config.toml
hidden_size = 256
experts_per_token = 6
routed_scale = 3.55
balance_loss = 0.00353
router_noise = 0.05
num_key_value_heads = 3
norm_eps = 1e-05
qk_norm = false
extras = ["capped logits"]
init_std_down = 0.00435
beta2 = 0.98
max_seq_len = 1024
dataset = "wikipedia_en"
Below are experts of layer 4 (counted from 0) of a mixture-of-experts language model. Rows are named router (the router's row for the expert) and show model dimensions 192-255. Each number is 128 + 24 x the weight over its row's rms, rounded and kept within 0 to 255.
After each expert's rows: a language model's description of what the expert responds to. This comes from a sample of Wikipedia text that the model never trained on.

# expert 58
router [130 153 159 149 117 114 113 132 126 138 186 100 127 124 122 136 117 116 125 121 119 167 180 160 120 128 115 119 154 124 150 117 138 120 159 142 125 137 146 141 143 160 132 140  99 136 112 141 103 147 128 163 153 137 134  92 173 131  92 110 135 164 146 149]
Verbs and prepositions in narrative. Verbs and following prepositions or particles in prose, such as following, after, into, carrying out, revolves around.

# expert 44
router [158 137 158 107 111 127  94 127 108 141  95 140 118  95 143 113 111 146 134 108 164 154 158 136 150 111 117 138 150 101 130 148 156 149 148 140 128 142 163 143 105  67 167 151  94 139 115  92 136 102 114 148 160 141 167  83 126 177  75  99 158 148 139  91]
Name endings. Final pieces of surnames and place names, plus County, River, Street, such as Erdő-s, Sa-very, Marc-y, Hiber-nian.

# expert 15
router [117 136 130 108  90 168 125 113 125 159 168 120 117 155 156  98 126 141 150 105 113 150 154 127 134 170 140 153  96 108 111 107 138  85 170 111 136 140 104 120  98 118 128 124 129 123 130 139 149 175 119 133 106 118 106  88 137 117 156 105 176 146 153 139]
Personal name pieces. Word pieces and first names inside people's names, often non-English surnames like Bhosle, Al-Harbi, Zhejiang, and common names like Michael, David.

# expert 2
router [168 127  83 123 134 215 130 108 110  95 116 159 104 159 122 130 103 147 149 132 120 101 175 119 112 141 144 109 123 171 154 111  91 105 126 124 106 140 140 114 143  98 151 120 125 151 159 143 177 130 155 124 130 154 109 138 144  87 162 106 131 117 128 114]
Abbreviations, political/military words. Capital-letter pieces and abbreviations in tables and election or football squad lists, such as PP, FA, MF, plus words like political, military, Army.

# expert 10
router [104 142 107 146 135 117  93 158 108 141 142 109 140 165  84 124 165 181 152 117 141 128 131 123 126 141 102 115 155 125 124  92 136 138  98 105 145 111 104 143 175 133 149 151 112 131 129 120 151 167 171  98 158 133 102 119 115 116 162 147  81  90 155 131]
Prepositions and colons. Colons after infobox labels (Born:, Mayor:) and table pipes, plus relational words like of, from, between, than, against.

# expert 29
router [135 170 157 153  95 117 109 123 126 140 120 128 162 139 144 126 119 174 151  77  95 114 160 114 110 120 109 115 116 114 130 112 146 115 176 100 162 126 132 136 139 132 115 100 125 154  95 140 150 128 113 157  93 153 143 164 143 129 141 106 132 146 163 115]
Name pieces, league words. Mid-word pieces of Korean, Thai and other foreign names, plus League, Cup, km, as in Sang-yun, SuperLiga.

# expert 22
router [121  99  95  81 140 150 114 136 142 109 103  99 109 150 153 137  79 113  98 140 149 187 167 106 126 100 123 124  96 164 148 155 172 112 143 117 166  88 166 118 132 100 113 134 111 140 159 161 112 117 152 154 110 131 128  99 138 135 159 152 139 142  82 152]
Sentence ends, headings. Sentence-final periods, section-heading equals signs (==, ===), and equals signs in math formulas or wiki parameters.

# expert 48
router [156 121 156 128 147 122 112 123 135 132 121 132 151 111 123  86 124 128 143 122 138 110 158 114 156 114 144 131 107 153 124 136 101 138 151  86 132 138 144 171  94 104 138 128  94 102 160 114 172  88 133 154 162 139 128 101 135 115 133 134 166 131 126 132]
Surname middle pieces. Inner fragments of Scandinavian, German and other foreign surnames in lists of people, such as Hol-the, B-ache, Bæ-rent-zen.

# expert 3
router [ 88  87 109 133 127 146 154 169 132 180  88 138 104 161 160 190 137 109 103 157 145 137 111 142 147 145 129 148 118 145 134 121 124 114  75 143  94  90 145 121 153 144  80 129 120 138 110 155 163 161 135 147 113 121 124 138 138 100 147 174 128  96 103 130]
Coordinate digits, line breaks. Digits inside geographic coordinates after degree signs, final year digits in tables, and line breaks or dashes starting list items.

# expert 59
router [139  97 105 119 134 137 141 146 156 145  99 106 111 139 183 138 103  97  73 144 156 133 103  92 137 153 131 104 112 145 120 136 114 151 106 139 114 108 134 141 127 125 134 107 123 101 125 171 132 118 145 152 114  98 104  95 116 126 146 138 140 126 132 114]
Final year digits, ordinals. Last digit of years and numbers, as in 1941, 1871, 1815, plus ordinals and directions like first, second, north.

# expert 11
router [125 112 127 149 127 127 112 154 101 116 148 138 133  89 111 161 155 171 117 119 116 117  68 151 155 128 127 119 171 154 127 144 115 155 125  96 119 150  96 126  99 127 109 135 141 134  95 158 122 100 144 128 136 111 117 165 109 135 149 140  76 100 145 128]
Heading and article starts. Words starting headings or sentences, often after the or ==, such as American, International, first, new, its, The.

# expert 37
router [160 154 145  96 158 128 120 164 102 107 158 180 149 102  39 104 130 169 111 121 111 108 112  68 107 144 155 104 114 106 134 125  94 112 129 139 111 165  97 148 136 132 111 142 126 120 162 123  55 157 140  84 166 144 125 128 136 138 133 145  90 140 160 128]
Political terms. Political words such as Democratic, Republican, national, government, and "-ist" pieces in party names like Socialist or Constitutionalist, within election articles.

# expert 51
router [154 138 153 118 106 101 110 104 155 111 126 110 163 140 169 117 113 119 172 137 116 137 137 164 142 148 115 134 155  52 111 131 169 187 145 112 115  77 178 111 122 110 120 123 135 130 126 135  95 111 117 144 131 138 180 127 132 145  78  93 135 194 137 140]
Generic head nouns. Common nouns closing a name or noun phrase, such as city, town, company, group, Authority, data, systems.

# expert 47
router [108 112 105 128 108 145  85 129 123 127  88  88  94 136 165 131 129 131  60 115 177 135 145 115 127 111 133 133 108 138 117 132 140 133 103 150 115 115 117  98 154 152 145  93 127 115  90 141 155 147 116 148 108 132  94 131 171 105 139 155 100 134 123 128]
Possessive s, being verbs. The s after a name's apostrophe, as in Huxley's, plus was, is, were, been after he or it.

# expert 4
router [130 134 140  94 160 116 163  94 121 112 112 164 141  91 132 159 157 146 143 111 116 108 114 119  95  96 139  98 111 148 143 126  90 122 118 114 108 159 115 157 111 148 126 128 116  75  91  90  68 119 116  97 114 127 135 177 133 115 144 155  69 112 144 155]
Infobox field labels. Labels and list dashes in infoboxes and taxoboxes (Country, State, Genus, Preceded by), plus participles like named, died, sold.

# expert 36
router [ 80 123 120 127 139 108  96 130 116 164 103 105 105  97 153 134 152 123 142 134  99 125 134 169 108 162 141 152 142 185 128 138  88  88 114 116 150 150  91 148 142 177 161 131  94 160 145 114 114 104 112 129 110 135  88 132 134 124 137 130 118 139 127 115]
Table and list structure. Pipes, dashes and em dashes marking table cells and list items, plus line-start words like In, On, See.

# expert 56
router [115 141 128 140 145 120 137 139 116 110 121 107 103 142 176 134 132  91 120  70 148 117 103 171  92  97 136 131 114 149 117 172 108 148 100 151 108 131  51 134 176 133 145 123 147 109  97 135 124 122 103 143 119 101 133 163 146 116 146 152 156 117 134 148]
Award and release verbs. Main verbs and prepositions in film and music award or release sentences, such as won, received, became, by, and year digits.

# expert 55
router [105 133 120  98 156 132 128 128 126 121 145 126 107 109 117 166 107 123 143 169 141 119 156 165 112 162  64  94 176 127 148  93  95 169 150 106 131 126 163 144 149 141 133 140 132  95 107 152  97 155 165 153 129 130 135 141 111 127 108 161 154 109  98 214]
Verbs and auxiliaries. Auxiliary and main verbs in running prose, such as was, had, were, been, became, suffered, included, used.

# expert 20
router [101 147 106 133 160 145 126 118 102 101 138 162 148 132 171 161 153 117 125 116 160 105 147 126 106 133 134 109 146 143 105 125  96 145 142 131 117 127 126 156 148 145 140 146 143 127 102 130 135  98 159 129  84 140 111 132 103 134 146 108 116 128 160 142]
Table and sports words. Words and word endings in tables and sports or military text, such as games, football, circular, -ated, TBA, Paris.

# expert 27
router [123  96 162  94 112 155  94 118 168 170 147 154 124 157 124 142 135 131 100 149 159  98 109 112 128 106 156 112 131 119 130 149 130 157 129 126 143 135 139 148 120 121 136 162 138 114 110 122 164  96 146 139 112 118 103 134  98 107 110 148 112 128 123 112]
Romance-language word pieces. Word pieces inside Spanish, Portuguese, French and Catalan names and places, such as Príncipe, Punta del Este, Pointe de Grave.

# expert 19
router [133 141 154 149 181 146 110 139  83 118 140 119 128 112 113  99 141 147 164 152 106  85 128  84 102  97 148 148 142 178 135 128 104  87 141 105 156 166  95 136  95 143 129 109 113 161 147 113 117 172  98  93  99 122 106 138 131 110 136 127 111 127 149 117]
Determiners after prepositions. Articles and possessives, mostly "the", following prepositions or sentence starts, such as "of the", "in his", "its first", "her".

# expert 1
router [105 104  93 120  85 156 131 113 153 172  78 128 109 183 139 163 131 130 148 182 124 128 119 120  99 141 122  94  93 122 149  89  95  97  99 109 130 120 134 127 192 137  85 135 120 144 124 153 130  97 115  98 118  92 141 124 113  67 146 158 124  94  87 111]
Digits in tables, dashes. Digits in numeric tables, coordinates and year ranges (the 8 in .817, the 1 in 1977), plus en dashes joining names like Carlow–Kilkenny.

# expert 17
router [105 146 154 156 145 112 180  91  77  82 141 143 130 105 143 102 118 147 150  67  72 115 131 146 116 115 130 132 141 124 117 134 122 129 162 131  99 184  63 141 156 117 101 149 120 127  72 159  94 132 111 162 123 153 131 133 104 140 143 138 116 139 172 141]
Sports and date words. Common nouns and month abbreviations in sports and season texts and tables, such as season, team, football, Nov, Dec, year.

# expert 21
router [139 124 108 107 145 129 130 160 138 113  99 112 109 160 179 180  88 103 102 138 172 142  67 132 127 126 121  95  78 116 133 145 135 118 127 126 176 114 155  86 129 136 132 137 145 137 147 163 133  99 133 119  99  94 141 114 105 103 141 149 130 122 111 116]
Heading marks, closing punctuation. Wiki heading markers like ====, closing parentheses and quotes, plus endings of Latin genus names and line breaks in lists.

# expert 12
router [160 108 184 111 104  98 112 108 128  93  96 108 134  97 106 122 126 143 128 124 143 124 101 140 138 155  77 115 127 118 114 103 107 145 131 111 164 167 110 126  99 141 171 162 118 106 149 108 110 135 114 152 128 182 149  78 141 142 123 141 175 121 134 166]
Person name pieces. Given names and surname endings of people, often in tables and lists, such as John, Haw-ley, Sør-ensen, Bernie.

# expert 0
router [148 109 103 119 134 101 142 126 149 111 172 130 103 158 118 155 128 139 142 135 134 159  76 131 167 144 130 109 125 156 106 122 118 103 119 123 135  84 108 134 117  79  93 142 172 112 172 108 111  89 112  93 152 100 116  85  94  84 137 131 144 166 148 125]
Rare name fragments. Inner pieces and capital initials of unusual proper names, mostly places and people, such as Bar-u-q, Or-k-neyinga, Pl-over Cove.

# expert 8
router [ 99 141 121  50 116 143 137 132 171  95 130 121 113 109 149  95 130 119 141 139 149 133 144 126 149 167 102 144 108 125 162 134 117 159 114 135 142  77 155 136 147 164 106 157 123 119 117 169 107 126 137 155 110 123 147 114 119 113 107 170 173 107 154 114]
Place and space nouns. Nouns for places, areas and units, often ending a phrase, such as States, district, office, ft, plus later word pieces like -eland, -ension.

# expert 31
router [103 130 101 129 137 142 148 116 127 119 130 108 105 152 146 108 112 112 107 142 149 110 143 113 134 100 164 112  98 127  95 113 136 102  91 119 119 115 107 172 180 132  93 144 168 128 145 113 175 141 115 114  82 101 121 100 128 123 156 159 145 125 124 130]
Score separators, prepositions. Hyphens and decimal points between numbers in football scores and result tables (1-2, 7.5), plus prepositions like in, to, after.

# expert 63
router [142 142 148 147 132 159 126 132 154 130 145 122 144 160 165 117 142 108  95 117 156 111 170 140 121  91 159 133 156 117 145 133 153 127 154 121 150 164 139 113 102  93 161  90  98 149 130 118 131 124 119 123 140 130 185 114 111 180  74 106 166 164 115  96]
Proper name second parts. Second words of place, institution, team and person names and months, such as New York, Los Angeles, Miami Dolphins, May–June.

# expert 16
router [ 96 105 111 158  97 136 122 141 146 105  99  92 122 154 156 125 106 144 141 163 171 112 119 187 140 132 141 117 109 131 130 111  96 139 146  86 156 102 137 140 123 108 148 146 112 147  96 171 138 125 163 107  80 119 113  95  98 105 145 142 136  83 139 108]
Name and title pieces. Word pieces inside proper names, species names and Thai text, plus title nouns like Cup, Championship, Award.

# expert 25
router [107  87 128 136 185 148 148 137 125 140 114 168  95  99  97 137 131 143 113 143 107 176  97  90 110 100 151 124 131 139 128  90 142 113  94 124 148 143 153 108 130 120  99 139 106 132 146 134 128 135 107 128 145  87 117 122  78 119 150 164 100  94 107 141]
Quotes, hyphens, headings. Opening quote marks, compound hyphens, "==" heading marks and spaces before numbers, common in census and geography articles on townships and counties.